Below are experts of layer 3 (counted from 0) of a mixture-of-experts language model. Rows are named router (the router's row for the expert), down (a neuron's output weights, with its number) and show model dimensions 0-255. Each number is 500 + 40 x the weight over its row's rms, rounded and kept within 0 to 999. Numbers have three digits each.
Before each expert's rows: a language model's description of what the expert responds to. This comes from a sample of Wikipedia text that the model never trained on.

# expert 8
Word-initial name fragments. Short pieces near the start of names and capitalized words, such as S-om-e, B-en-jamin, Tom, Dan, Ham.
router:532524486513436578453514455487525454483412510505439474487564511485535488551466478541444496482559542500494550507446503442504521425583587444551487465503479533451424539457569592524493528535509503524474499613539471482527528432459522500471532444488560510524540505563514509537515514454510478552542558506548471500567521488462428481529422478469477500490508520517467540516414525549485566496513539466459516445496540541471532524519502560434487431517489487481547470500420507481469407510535537518534432522531439509419546546515459515521490499473459521525415479440470513433508499529498490488531447435540538511531418545526570439501559479555534486505495495538543510498488562488491478508464469500482514506492430477543519515474554526520441479506516503460509482501573587473503536403439442
down0:480484479543515547494500465488511415569474498514495532580613547531559435548482533517517504481453511502479513482520475491479469468564407466500517444524544522512520513578474519431490532390537436438510510462500440506481539538518556491495521425504459543488462431512479545491479579477554480505531566489536483494524418533491473573556423499454498507452510507567509464525571498477522556470524530542519494460476498508511584584453480500476506572508478519539416522524471485407515506508501476452522457441522475509482456461433525494468435434467490485499466544447460498537528465519506448508559496479539517418553457482514481533491498585495519471465536508483500430453554440480489471546564474483482501515488523479579553510493543486477464536560531381596529493512486525511459487550520546
down1:492513468419518550538479506549558514530504466563498509533510523459486475500554460542517552532505561507536489573442478434506460502548540506499473460498397581464457543472487463471524455526493496478499477507461400557470554597489434527493534508449496490508571505485539472501569629520506486548472566570509508464510465495450513508487484544508466446479502559583527485438520550538480476506480532515454508550511458524570469499522443519541520515505485538484533513478482481532476587573493489426524537523515520511556465490430524451459546449496470527432482493584464514553499523512500442451517476433408465491466537501504458477482478510463485536529535454574485541513544516504458484467550460507469459532480470467397432537501520471505430550579468474483509517485463417529548401489460461
down2:455480550515544508447503521439488476532472529543474496481654481523528546511521466469530573504505520510523560433475482440549476531467535513516441550505488501443518508501510444550425438486505490461479484420481487515480529499488435503423464536455552504567493515439462544529470491452458470477563438472481497502453462530552497431557390493418515503542424506556516543537503501438495543530480422430537523544492512437609451458591428500498515472445550557532496522512421488509486503528480535555475506480557547483475487506554514487462498524521458576543519529487446526527469528487544525558625543508478507541487566481522563456492482511531449480535494495485479518516591425492424468465557465520502491469464513515529510472468506502497468457483503467506495550499548473525519453515515552
down3:517547456471566491500473502591505564503460532528469525518529453406486527507512527589468566532431579463508539543487464498527507473525425546504429452410433499522463564587565516506548490471528519441493533557530502490490546504486461519539484455523555498495495478453479431487493562507522516524481488510471501488537501466489485483477597538506525508542518498463504485503509468509429423466491520501522463534570512516476449523436450463487485518479506546464478433587465471511471525518430423518469510483552475539427596460599504496508488519430481514541545534469508533469466508576470495449477474511513503470558527555519526541451477528433478568491468519475479536476470505549479478506476502492493507448463445542476562485559582503449460564471473460416591465463465446469606471497516539
down4:547502510456499563424485592545565428554628465430507500491482453474549496486427515437453473540534498512470471460442498505468463589471449510473478479558529536496502442489504515522522492484469461440504505533496483545523513559502571535504488578495545513603502531523496520461496448504428495540517452520507498468544419463513542524527504541498511463455510485490479495496510541479492598525482488434496471477462569538492527588510585508535529511495477478539483538483472447489503440572445519553541560504565542446569454490496442491508530500456444526506517501505566467399480488524475421517525506507531498451458527531438436476479482513457468488539482488517421496535524513466498374465560545487455467583521514467481481440423511489545540531493497517468482519565487498548431495519544518
down5:548509479454493459519484531490481566505480522421553522521430471473492433540455434458505546524501489481546610561451514428462536469500445490450415526472470541496529514474495481537484505559486466552549498480448486504482458519474533591502500566543412493483599497538454457456536437513528576479540514477505464509563424481490517531506480471494444556451482493462544448483537471494478567427459511488500567532438524497509496528557507493566497448493531542516493497591492495470476579480495582405414502454558497494445462443476535470454474537550449462535523511567504467417544579535451459547535528539457548490436506495518533434492490441543464463497532556483466537552484535471500486497485490517488514510494532550456564542518468520460460524541492527482554522491574562518472520511505463
down6:491509476516541515507466482498462473482524442474515483477561529524548455531523487460490569508482517588536452479492455520626471513506543517449477504509565488551502377485520563515505540502512570505552479427454517502515446427495556481508527505475429575488407449581512491495480485470441497522479485499450450510444524501512521499426524452550515471523560456414506522464508531476552477569444524524531538542495452531540407545501538512544493477543480500453465470379496461523475502516561469454492487559459464402523513542436502481535545526469509497544487579536450543509537501499548495472512507542529470495483532574501562452512454434574460507556425511464532450557507540526499457517553511517490528454399550519506472472517499509504453463516477489514534502513532500450477551404537495
down7:564474477505545470464475572459483528509495512489459443404444475520494511464462524485450486546433480491469522462464472519452520527502455548537487485532531487534527590493427463420537506478471417504522603511505494528447480446549505504512472474442473471430475489560543551494559504483466540468450570502471518609454511480511538479477670498466517484426516588448505439483545460488489540507509423515506524475560514498527519486466541430552464469520465531484493484496508483513446580442485518511518574487476419587477514517502481432551580494466501481525526620471540492528540453470551524485466519528527592427441473481517463535515526520515504475552463536449512468531469521512476508479480485573498488517475553578472508520513503542517512528487530492424500486517506504469476550535496477
down8:492510525431502480456525502463475482485465504488556497514482463465528456447495547521503515618473489442404460499523430510521494530604459589481526494456491481466485502493469527508478506585483516497433468551463555525546526445475531511573512520464474580486528507495510508444506427477516517486536485503520473454512521512552494469499464568501562491538446480523497476481536489483510507487550485448542469531498511486534457526461467476492478527457518544498492496481509527462454443546442558513538442493514466486440544514540471436397445458581548507490436438542510484476467574567470604514533493533568465473480524494489465574517475520571514543516511490453375474557509507543490515432558540515601504514432431516490553535522565477499472508422489456465552541527452483568570478459560472
down9:493459483440487517461424486487474453522514535537525485446483535506567466537475496512476432508467529488494420528462482547466502541471474520448512480504509488547505548582450483447520585479515587474484496564484549554493539478430514504486535448524485451491444502545438500491504485485399534612497494459535428489468529481480522519507507531471527528536505516515501443484515537434497470456492502468537528475542539507456444409467562530516440503492463524469483479523520486420464515430502487471509475506568509470475458523450468582512508628610489497522380550531534473436471481518440444510529467550447581483425515459548473558458542512517501545481516576528544494516508461492511546470500449623538538494464466502494516505510554506521523503473485503594447552511499555509513566497513527
down10:592513429497504545445499524480424580489468458495516509477519429511469501511490509487498437510480509500489538508555547454485536478528474496579555484570518442546624424469543498512542493441444466467539502487532484519471420501502590537491486518520555521473461492488477584488499492477473460496539489506531511527467546548526537502429549488457435487501496495497455532514562465407510464469533564447499531553506498449553489514540455534463483512466470523521507500530493548510495491538576479504497494482512506522498460564476517492475424417407573509525492459473514543591484640504540498476570515483537485508593478476555495356535511531536504471533458459467560465522455502465435540498467507488596575468473486503501477469456476526462532449530468527500496446470474485463477505462516483
down11:489532507511474493542465496582500475453407476514500545443602507431520584465503486503532435445549495441468452535486457483492493491415497508497606514484490542476483554395557547478500482515530469504508500500481524476499468527519587470478507479488510459488559539522499510431428526496504506492468447459463462574511567514507513466486393599546471435535464530480462449491470503516509523533474497502512540614603516546457464515450486438507531512536494471529481510444466514519517467559466552493528452499513442540481441523527475545545458493489501430491454497441566556481487493517491582564543462466531504481488475508520512504440501409541512471551509528475466492540512490460526487463523555499568459555576470501514568445501469432541479464496496522534502528505438490554518500550603457
down12:597474531538495452439573473530423515499520482487448440459520525493457533439564513453493520469467531473472547475586511425473503524500513575470504543481489465486482535428524409547492557536508417522509425448451499527494513523494529542515528439462493547508526516490594485478491568470551554495510458454492514440500472500448480591476418435508507464405515491490476519520514487555551517523516513480456472558460562471605479644517514573441485522419493534488466495528491482539538473520524526500464461493483512457510496649510516550465485460481483526538414472487525527549457578525497558465516474528399490504522543538476536503510534483568486522484514467489487476583535485518478475488519483485519481483495489467445537505487525541473475496527458575513518482486485463523460471477460493
down13:452535434540535463597557502521540487557562455519558459473527551505508583467466575555550537469457481505457405490518556545512412567512544443512456523485459499511581560554570500548460487532523512521484496568572460448452487511503502544514548490498505508420558575456491491485467497510534514562459509533499521555526485496498455567434510562519493588486493505442467440456521583514530455538461534472424488560527538543501549496456464426499473512464534508458515472487447456461496543535513536515478493481439453487586503460492511532450504512487468459432564477466471494504488529569484433473444466477541517439481513474427455476500541534460546498513496502522424451559479422494501474464474541568480461490528459494536427478502454484515533486499455456529470493522554488492483479546432527
down14:481547501471482501505531569532547511452507481525541538499444480500475521494375549547506503474455508524542452493567515531392521501466509492476535483490463407544568519473497520490508499500435538552516531497528487515457552461602613531466453516514583508480477572524538470533424468583454451542501488517581555527537519539504485449465495528485482459512475407497463538604503548545459510526514524416502504536470438508547492555539497480540511555555495487449538471511458508517474474558447509551536473519468546464515478498495500475424409492466520492525527474410448471491515506495436485465495423516532453469488497494496526514434431532486509434463496522435543576585532498571504513570521499460485455450476547509503510529493481521442452458473536557467483490491489457519497507421554493
down15:488528525504466488513507530485483485467508519482529504492444499552482507477503462421500483442577506532461523498521528531459504491554577474407518577472478501464562481546470536533524434528425465501540484485558482521494477596548469471558504542566456570479510547410587468498472513529472473490617446480510506470462477510549502550507419553455515435509469490537494500455486452470472561448547499597504461561458526464615517603429523515453570472464522470455478508536526537471587522509540581444531460484460532474474550551512523504443540472506462498483585479468519534463523489480495540493526521467485474474541495482517455508469473485477464458431444466450478568477501486486474546549458415490470442474512517494509497583523454550506584497441533539472512454516506519506521465480519454
down16:543490438428505485449540543475557551515465482495530537507536479472489402471482490535507571504466442452484469498489508436483571471498446499506496585493462497492514546496538505490481476544594520475449499514478495590504524519474518522520560455531424492453533573473495550414532508521458525496529489514514539526511493544459536546536459513540427560499535511540526515521489416444531479434555486446438539541490537536491524569504528499505469511467461433490572527511510519512527543600461520497580484528490550394535508528521521439508455461435526490473535534475568551507456533527502525461475452448463458467455506539444430543496402524527406484509484611594508472504507505451492457481555481450470411510493478467514470526538542458454523504470490500505543446559513518492434462473513546
down17:558554516467529424462433512530568562509415478536511505436508433509477570537540545606494586543453513434520516475498517478516423450471439517478424537532437520510502480426525473453491441501539487520472510500483489516517476505557493513516544505422537522506502400506482529477517489492470533476615519516535493508426507496500536508481496533472482526554495579542504537564441543427543500498433569520483514488522494437561453563484450514525467544518459534427447506493476461452550363468573486505517468409548525472516554549575491548515548491467450551488536454422520503498494563534551485472473517485419509522479545530518456531508499471578448534514458509544476503507501478480544527497522508461495444478579501455472542507441520507462541490482510497534487490454485478477524516457501523
down18:498489525502514486471497469483539505508498530536546528543540503483499505544472541520513548494525453437547470423460527474506480473434510481509565472556509563490522469464510526468458415583518508388536402534480506459471472527541502504562498552540482508582438532495446437544489484461532489510513515476518485472546456505456528514502240527472512487550474485495575476450525511507491538517492419563537507451478521569475505469468486470494477459532556485521514527506487474535506529567457466526564561458500499514498541484468515512540443528468496519546483586583487491488518500520466472509426561498479566509509523465530559459479461493521469488538513510500516530508499486460518476487473461487553472460474579481529482493378467483516609523494530511457561498519477476464493476501475439
down19:598555484552484514558501554488445521508553469472466504479539467475422481552514552489420520571548509509488433479496537501486484519569517480464452446505528527524442432542442498458471467439525493648434479426445497519490537459546526517487499520551493497551523528505440467520445449482489508529493483557489485473463482523396520441545527537558502510499491538515611425424488478530439546516519506462489563524540501526501482523453507458509551531533549469500554458512408558539538481547489416555466463475540473484482487514457513509516507550521527509508448523551490537523489401513433435517501549497517490472520517475457519440471524519611429544520468520557471458582469453466525490504441467552550510541481483497525520511517497512493471500469541495540496406497513467561494492500437517
down20:495469507480498603498504440500518462508625465485489456466544532475573483487465490470512468507514502536491524516434577554445513560502469473520403507506470582440454521522487509466542548531507522532494498463501449466598581475485500544516496416482512512535447484476544477548511447481481544462499484539504480536516514485542509415467487534492439522492485494440567466446521467441536461532507501489497471485455555482449502465510544517523503484516504436536431499459495589466557464492485488598481543453498502503523489552466449459499474585536502492472467488491429440498458424530540475511538487526544492511596511504506507448457520531453517529567563533491499557490554424568516553442499499492516503493480518594490513441475429564473492499462526457585493552438491550465520608478431488
down21:476542520473462519521525527513512526502505549493502525473512427468498487446513515542513444457500546542421589518512528498524526513577528552457470441532595457485552486408465468567518480502456454570506505437530563522499518529523513517478504513501443549480536534463500423537550452452496535502526544466478542538494509547525416622552496557497517467546436539510478529445545520523554480498514462533513552485475509494522508517528492567503493541471435437430571549484510479537485556465601536500511520486474514464485462569529525464476555481556535514517499353491477460484448500497504522529528510419463462478491478557542439444522479533440504511482485427491533430483450533500515558492463498415395474440514471498480509492497504450491497520512485474467483485501477402457502607523492456
down22:534506467554419530473446433449480509549524453542470563497468540525549484524529597505469450520602512519521421486484482443408492523504523565483516507534484452453461516444528498538487516500482508486525514452503565484472483512493510472487511517450500476562497494447546501558515426463558497492571504489464523527482521549561512516519419436552478444506510485500504536477585506511533454496504438535499456489514523425483575443502466461497541523472496551441501502508514596517505530460470490449492490500534520465480529493486451438502479501398480430556497519468484607515450456495483532463540535423469554467614550582525558482431515415489570501448472495501527518502414479524474577499495547473541470488506515455530516533542520489467407507527498487587471500515512527533454510489504592
down23:537568525508465486534524531506564509459484581476504516494430465456523512509525490456462506536539404481490502431498469573520551495530534518480489528525547521499541548490554453403554492520472511341476506543514518497491481602499486525525487510453479446518469516530547446510465500508438543550497496513561480508496525591452507516539487513506481554464527513418507560507481513496459474457485508453428484487447500544502485541444473503445468481510578546520468441536478505503516442468476515438502452504490520406465583527550522500440507513535604591523481537523546521500447552496463554461486485541499495571512537466383504484458507452512538499448454473445490479519498459531541428512560470462512520411537529524533446494479552502483518390501566502455492543476484501576513514508470487
down24:465479508522475475501509458513545523579501549532525422580496535498500479585401499510438526461588546545529463603586490508483545474548433491473511518548507461526402501531448504496468503522518478467522483540520503552457498456445540569618446489533579542529492430521517436495549539477453474501443452515432504457433445560532472476549505523531497478553559500547505422489457472576529431484533506468478506514511522538451487521470508462486511555531464498517494505484426464418541543485483523463503478544423448497570440506497434524520502466439511466507498532413492442442453549551489531488563503475473483467541464524508516475509460552499493540511468543518449525531491548605503414534544480536498462466436498476526526519490501511470472576476483522518466537510530520521481503458457507
down25:543502489456417457452511525520499448555523554553563512584450530592472454513555445501427474564473442479490406509467464508509546557503429578475502492562508498459474541604562519417465534597535563581496518517516518504479526562449498516472536450515527456513421484467451540513503467537544498481503489478449495465514478518530458435475457515475481485494542537516549526563533540484555487515477509517493520481539506456502449519477454599562456524496440519497415498499548487508506505520489517516591558558485477496450512489522547422425484454415519449440459408553514513486461443502511518512521493466451525483487539479436548523568515460506462406499555558525534541442507495517486495503492486501476555506516476483457500491433528461469466479508473488498491508539567496583511468510483510
down26:408513510511415488494500541487483515492580488510494471428460496499475498480467498515550489483483487459480580512539503492482523487473454463506583464510532517515478491608495508504479526496459409581445495506522521516528467438470481443588505456494464487499490519513515481445484540496533472516462415474410510472484526494464503521501428412444501398493493511589528407548484536425437543447489516527528461552549474536538500574497514501514546612479451497553472508499499477598456548577520523500515557541506393458600516481487492482465475506480517533481512471545493549567421526512540433503511539498521518458505522463493521492543486498496531511543468503530504520392481503529491540502568557524508511451499465507553561546540438521493507471520456445523444515458496547492565459566543501
down27:480513496489497541517455531433515434540523510540514502440480562566527533479474474571425522505498460453514449465484406484482466532499533443491574460528512514425496510449512422421499546514488446396467501476496471564502489512500490481563508480562532542472502524546494542462541534510510473518462550514515486510551571421485553522499366524487494482531484503489512543517480551503539482524504551532513447417486503481513512462489508481529543503557504498490491564534546469443507526463458502446502467584525457496486517535602502451506539519535611524500546451416479473468479516496522519533519436448539502526438500525478502567468506476503480481449491438463503543606450486531516466445523539452555499492524466567454489470488468566551383486478539543587530557559470444489466467487469468
down28:473542522474455458425457508457541545499530480445438458426512482495464480432416567481571516497505541523503507497512490497472483419472525477581454516447522498497486551450499509565473516497475503411485555545458489553490533516463498488468536463497548486511434474464500504582535485552500545554507480516519480534475525539540465472528425468493480452660531481500494443456518485480515533513523511466598498434498531538445527471539475615472617506495513454496466547574539489515474578551528475511509449484497564451500549513547429525479477509518493499482445515490502497496471552500478488538482481515502511505548492525412495469551466543550491509580522537579507497484456427503476472445419526556501471496464485560573535499481492494523415439451528511505536438529512480541477556454436512
down29:589556479527475521543417545494478530528528469504445593512601510488461476428442488543481532493482514503484545485540526481476488526457496483502475474500463508491484458491553447489496583504554475369509453478506500507487438547517487510485544507497486534566526519457520522501531554549499526559543534469477457509458443530485505462621330539442447448462488568535523484471464488449532486487520470475435496530532529544552489529569501579500485479448510480532525536469483519486450489604476498486466504589482598529481441516457531437534394540520476503525457527562476491475539499463493526530482500496460415553575554464542496451539507499556492469499468506509489526469525506460501472405473467499550463528512538495466509544522494524497496542523450479525490440470507458500454474479543515
down30:537589548511516435436510453489456546489545538531491468478499469444485530549422479479501519519529532373456476497553526584510520485482483491481582513488480566485515540495519507449518510583464459477478500525452501532436508475431555468433437541526463465492456494509472484519518471439523552557486505435481411517555432593505475461488527513497458473488582456537500464516562449414490486486535556445442511548517514482459488511504517557467533504515470535496518435529491517538461508481370567465509519493487497444479457557531551484510496499504471495559467520544493527521556483477445522563468522497524459412538471523472464483395525490534522509578510516484516485554560468545499473491551579565438541527544502553464512475496556541472474446476514543529551468503499475443489497464547573
down31:548616523417477396500496548449588446517476497500500543530513571525401551502529503565508492479539520486435488470507495419474526431475501532469521545459505486527497474479497471551545543533529549487567534517508470477456553452501513544512508520474466502483511462503495479471489516554491618496554524474568407564550539456550509460476487450483478508509410513546443526530492480539458513546399466486435484529452529534465510532450437542430559463514557518468474492496516522567454493535477540507447531397551436493574530506487539489430450516446511528532519466499484512496513479502450503487560584482426486499554478551467504509494546524511488532525508493421507502502557496456519484540509528536495591515499492470427474495438412516467480500495505449442501504505499488570507538486452534
down32:589513447471525599525503495456520530548525504494490451529512566445435538507524482510519549553546569560501361483421524491483498461552594458491424457494539484426490455464520540504402443497519545563502457577476492472488536510453536553576463514484483456606465474515466448479511531503511469518504483429487493532490523561511472453477481493487475483549560518515557489575513539478496513509470558508490536480570501510470542519411499499494501496449514573547469552506538552517460488398465508442459553521469466546506491512521514450499396596443538448456540530482483490498520535425474506541490517503534515463509496524482496498487497521496532496493524431454462547530470483498437538538420504498510492464511519574450470471493454485480534457520470502561513475563475460490468466542480576
down33:564534510554486547435451478539494455531493512487513559550592571561535486462577503501496461495539502481482462443501486532480531480478456476496571407576513435414469492521506484515506490495450496411448543575484509535497485510432462446513502496519481497546512545494595499517462552486514457515502464473492499471548524511482476462458575577496448530511493505532572473457573469484522575407494508515488503475470460480497503432444546455530501430519558592517533439508472586435452495508523540473452477487551482488514481566535540515514582459535564512567504553491484490512502542587485443520438514463517501492429489464474448532488484531527497499537534465494557552469445485506476451439523473563546430458488467465472491541500514466423495557443453440504533552502534531555486448451504495
down34:410482466514450507500495454491395503518452515442513456532499419519432531433496394494517546460468448459439482529523482496480561521535505507506478502473489530544534528482439515523522527502498532443572468516480572441476485518584458516465523496538500565502559516458559418458559539565514548497454547467554549525557528528480511516483529493480494584469467536512524453494520393454490453480473467501481497515460551441473457556513428545489535423485623512522573464524506536507545502562543505548493467525499516478503556600491540490485469527471479546455477467465545503551494458512452586484508482533509447468480487527564438444458501464529509501461507504459496548502491547518530500550545569460516476479496476510462520537440437584497503463519486506444478522536479408477494528577462549
down35:385434499484478533518536501556485503498475587466544469494526536571466477520460458439378473464466501487496559523517541492497518544488522491462520528437493533501420575533437431519481469566505518443515579450496523538422540507532517504485477491501490602507446484521522531518537557536493536433426581485532538503509490456513523442470488498483500482503457526553471561448500470461485507498539532536454495443493471533502495478597522479480520445541420489546550530538515557445473506486469533448536506478474453526539522527430470551522552481481558500589505460407514523491495454436479503452481418483588504488548466506576506483452550569495491559538521499500512448496558594498537477524532477483443500507413474457489487491508493446514422528547494470526516507494496564459482535461549506
down36:521450474550544519517471469538520479437490484506523548526544510572520467525510471472530532518513489540547543501418501490510496509457456485484495447552544532441453470488577454516491542517556453536535516446473469491518459437505475507496490493495515449558544492494415497495476543560490482497511554572474464518462503465506454555517606500506503444474374501514521485507503521503560520488534532549387548447533544528488427483463495476448534510554464488504491521489493496537455522493547501488459469535407542422544510550577521544497528461565553504468503496537563507484492484541443506440495503427465475494493442562532514501518505513519534508587577534506531407561446484517517553435515471434525410483513500440484534561486453525452433469571447559430518409483479430535502473518568480
down37:498541515506523529444452449528550583499455491488504490395444545516467441552471550470481538529459536491533440478483460504451434537499521449527536541523510509490531513523428547416573395531521583510453468508497518502483502465447487522588516524537457499511480461502482470562512502440553474478484458532501508467441532518473531490490603537484539499466500515450580499487514528453479514537493493647491512460481473487483599511500573468463501469597481455467434495475511433463524472514531462483443492510529506474485477462497507504472503517420583497483515424537476456531506513480542472550553521500527485475463562471506501568487492459480459574492455530495512505568550462485518493506515490507441581435517552536545523453510539535506555430503502494447481548544430432517517570435559515
down38:520539523445542565521504521526483508568496498516482554526548538467475531491468511599419483571497463469560458531496531408473458497471526458524535541476500488460551464438492543496545501548438490480531445382544500512485463570450513492513516508540546455511452466506489494496462471443568509501519494403458495485519487515524556500521534591471501488477510425429508491507498459438509442492567550467532564411497537481511487511403479541507550451516448537474458527476520492534430505520447487443516488457572525493525462497458470461556505516498473454517539560624507468491514433452561510486500428479532471516503526461487541499483506503593494433463528436548459496562524609482490539477518514452568477521530476460509464470482499535498476584521451512519445545551489491473473562540551492
down39:489512499459540528453501463539527450468556487574541524523526512460493469448542533524607433518421452520530557479544497475471528538483493570521555511474526436457562498451460504519532520462498449499479545528534484563491468497475555480522471548481474498572566409514475453432477447481508459505604486547548531528378469477534481492497470523537501538456521501484482442463415532508561532520522515502446491531540518447570562506473484485470556485504553507492469573460439439511479487563492508482508491453483435497529456463484474457541494547527438549531556547457498476525429556506468476551503528383493499456483555561533462556584555492522484455415466444498474501506550479476541507483474500555442460474528480507478467527517514591508519509430462534548468441486552454538513534490507461
down40:476464505503530479481487460440508515529439475518461540508578642466577467554465528511529531543477497501443515528451494435489516525450506600457499471496501439503507552515494573536500442564395525516444499590523490515500505546491449541472579456463543518500539484481485454511560508513529567515530475493465458478476443478473493460584439471493459495495510486489507558499502544472476497487511502615530506540511521423473475497525477466475484581511495470448547532518477571430511505535568556443591483483465518521511436556573447502495458504471520502457477526460466532488488512557494473419576463497490527543490535525482513521481488524517512420461504562542482615493545477459508503483486474462380472468522470582546483405492484552498463490473476507517431503531465483477474483507505506
down41:531500499575523447491453491516572524542515547542510503560548455502310492477488462504426478505487550481460505468580422513427503480487540570557498522490502490595451470474518480498516509551525423585550528483505593539520553537530483515473470514492565543483508554474531535450501489445546496526508472472528498484486574494479536486465498465502524520479391557538535489474511487482502570521447453493453539499505509442490495444498551503430571453505472516538522435526488493494520544548437518498459535522509499484466522486458495487502511464473492483530465482425561437536532542526492568503496609483472468546500519498486530488484499487595513534457480558506417474427455540463503474553452491479538455406462455545443510476502520496419542476542486484426538473493488503503496500551546514
down42:461463503520509492520536549505488536482558625522525543467503473492520490466526489453523447499524487476467595458464513530542509498483541485477435490550553497468413606448535499456539589459513510518474459521482541488528503481491556460562508439452499416483587456506530456517493498521472476463523479514494553464470399471543514534528504428493495488466479513395532485433454507427562567469463430497478399593567497476514486518521536498545478477444490493568578537578521522418560535438585479517531488463517515486539501496473514513548535491440503481523493577514507449530453521498509495469460498491498511424498506483501500517531515460498524444463542512460515444571491416535488534547518558470496515512500491437523555576452492472493528516446583494458437519536495480507485540487470443
down43:545503522452535525503435515538563508567489482459573530508429542485518421482495510544502503541458482461453538496450492544501472527490532506507515491424541517468472493544440470507513506400473547517517482541452506439523542550487552500546502553480481554423476448536541486500486477526536499412450407552510615519514513516474500518481524478459479475550595453494506449568507572477541468480506520482525443490573450521399530528478513508495500502531525425545466485463517514478594505486522364530459539456580542476468454444424456521511467449520507488526528517433436412484447499546492503511484526512522491545530506411516520420496489449509515511479524428459561513521525454478478492593536491538529524573538499572465539502489529503494514559554502488528490531463494484490487547476528446
down44:496499454533556516507484511481525497436597455452504472579490409523531530591460500448494519474458502490491498400488594498443404508468487522513520486472485523496533501546540509474544476549508472501437485550455485480515603544501604518500534529526469510534520496461563491576559507477538500558428512502565441476526534517555494519469509467472454475449520400538525436455535547452480503508454479549469522500522420579552500445602570440595513499466478449491540480485515564512463485468510462500515536486468557441439466519457463452480544526473470483502480511561489454513576524466554440429474517488525579495454462488478525495531512505484523505526477474489547477536483473485502485527503468481490563595458483488496529436552530472518511474421469486530495482501453554522442536547468477
down45:482470494425487516457546467501495453499438510400476520519460521508469512435462508447492542470467507493474571507497446502491539501544480556577509551465478431466462460522492572483490495469491508549529533551503484494520538494563511475478518503556546528512461585495515550509501569588470399488484497444494534458474487524462475476473551509487469489538548479576480504505532521569498536493464449444468485511494404526510549474471511485480450473539486481445535481413503533511484559543545571519440556595479483544454507454501534526414499486492489502573503506482508473490510374497403536354527500510488483529442533524537539486501528463509442574556458498503424514559537448461553545539528528509563545494465511483475538465531513526531453487522493548433535433571502484537482488488557539
down46:561488564436405536527473528482470550471520452457518514454467427555614499517488481467516428520504471572440582530529539408486460577415488537497608503458493557455477543513429451423471576493472522564473539409530482511535593485496443455547488445527487529503564525479465531524487452468479458479528513549498508466500499560457538425525532426467533509466428451590494524555481575541527537496486458572476503556475489547550551544526449483495555462543470473494542477490528516483525493508531474523427467490574512496532472475469510517496534455498517488472515403488451487510480513506552486479501499502500536520524538560459498487447488498501515497501480484418457508452537444489514471454527530468506523476452513523587481486503513520519491543498509595512543456442518493491492529496447503
down47:462509502450526488495441434500449506547500453519469469506558434516502457444429519522501529508507522443530549438489501485527480459551502495498525470424492463544485477468503434460495491516568479434517424534466557496444537470543573462526487562495446544524502506473400507542430479494426548539492511449573480451548454502494460518515490524518462556448514474571536481502465462526444420575464558474478543558516511483492457473506564533499438522467528506506514546520490508481586473557431580494430472425537554493519505549505577533515481562574483517405490538442410512555531496477489512523534516482458496486504480457446457496494537422462485548488488496496492560502470572495513539543446540557495507508525545490527428503515486544493523546493509526531544472475491420535517521554606588
down48:488485565530568519503462541486508501479501432471548598466498495410472477467506520390499466496498434491541531483466481487505460495554426472518413584476490464473552530511554585528417514518487496515481525498445496538445461477503520458481502500453508477530513527453506572474491491470541434484506491499496590465449553518489506543559426510513486556495563484510495486594460524486486558465519486591406480507485601530545570517406531482534511450522520515595474534539491485512526532506575529526531459504531480506473503508460512537481505511415467533428528471487485582534477526458473511543509468536490563505467501548543465514529484422528488509509494499493442499476540467543439479491486467511462485479459494588535477485483513553436571547469461508503467515533512486350524445464523480
down49:565555519538478469508441482494456454519413498554504442549468471543453473518504491510492432456526522493399466478496454465487502536553513527539501438495407528459520500483461494478414491605478423489495463526431459475462524443451537535483528447541495448474477503557544477433451491511426498512486490488488567503482466513558498507516507483467498480514483581505491523479494525480485535530478443513469587517503472495538507490530492411477535581487511498468496481503480474502465447523500398480467557450547469528478525494459429550502509541494493578508503416536517512510477478494483522460560442501524493618540581518522562413543564539499531535522489487504514554427528535521527525529505445553503500516536516585571528511515458466465519407610528498564487545535538571522543492531515467
down50:377528490516493459486474457503550544471501482587486474510513529490536473461534509514470488506506532499541471454597526460526611519448599426491420505496503451470504486478472502532456476601474515401488419521458478512494437429434551513547521519506504518616586517386524479478520556525541481503545432541493490537530554561542511440510436536501487523517484473553514500530434475511445472474515527542494438515441531508590466505552514503581444569549518503529519524484547544445483524513525509459486493524496486445460525506469546484445416495456455498431511495470504542497583568514519466551505503507506488550521564533484486494538509477484487482465492440476461503452536563560550479454482576502445522471487430486488469485500483486491467536456473484467524436485538500525507484480530506
down51:472528457501480478577469431505591548487472435540526548507489542528478511496459512431520540442496497559442492502544532488522525468540518515496444512545501472433489483452518495526440534529494568488495519515530449506477536533464471522486476524541527454555519507523502494557429516521522487413529440512471500465567424472547532557517443489605529507498588522399506452491526490424510488489472484501474568549525472519519540592556506524510491458447505484529564570446528561438478525416438493568463615494492518466498456493491457480546498448506443487472528457516506421512485460489496443427529469489502545464531522485545472490420496546525480546428594498510486474491429480567530536491526546481504478500462408545491519506535431484415501566513514578526543453515511490505456505497463495
down52:521513477494483446559449544500519485514540429530548452485561496465515580534505492514471435500489515478459458499513533482500560573578536390598491471529535480504539514470540509466482489517491431452515515401521456488483506548533515487473484477604451577566487442480460536517484453376470504398537532496480512538470528544549468529499567497527498460480471512546481460515504472472488486469508566444477491524469502520571546540557528523527430497410460511457421518496465529469448464515496422490500543431505480488517490530430464460529475495546419497570536506520520514495417524470557516465532474484456537568474447439491556550419451475523498492513527571575541485506518473551486460494475513538535485473568472526528585502540461528494567555533514501488460541512476521458500486452496494
down53:380525500543452509455516476507532510424535466550521455528440527533503508523507605549498458574430470549503567414478460472506525529491496525550496543449502450484505501475486500529518541568519518509473441481493433518599528487522469510532422393480483454436518497478439527474420522538499499533503531517546568429484557433467421491498540532435444538412509518466499488506463484565558520494544391514518479542537501497550508434562522520463484569470453526464490583475514495482508573529504478485499557489480544504441464501450426607500499494431509578511458503534505474514508549482556441479546504463508482525483510558522511450523459480415464529546483500511526467521528419484495460519498454509505517514532570499480527496503515444553531475512520509462533487551501442500519517494554533
down54:572488512523444480487577514492476521531466487530529537512597498517467477514472540517452472490514467532484471430490525504404557471475522524537484456478560479570467490588554512507534528485468497445531507442537480561559513479547544475470480538534561545530480522494512488472492476459429428531483557471487458522486446522477568467451570444436520484505508520577557475535526540440528432452480514449442501522541475450583578514476638523478561547438423476460568495460514447484531539490443503525599556509471508536464475509453492474469525492549453482464435441526579422511519541500447441442487483480492572491455528470448437446401487514528497503566489524498551483542480523501543516517490506477498505494446531449522452518449540464483498537487556511492514548515457502513466505521539488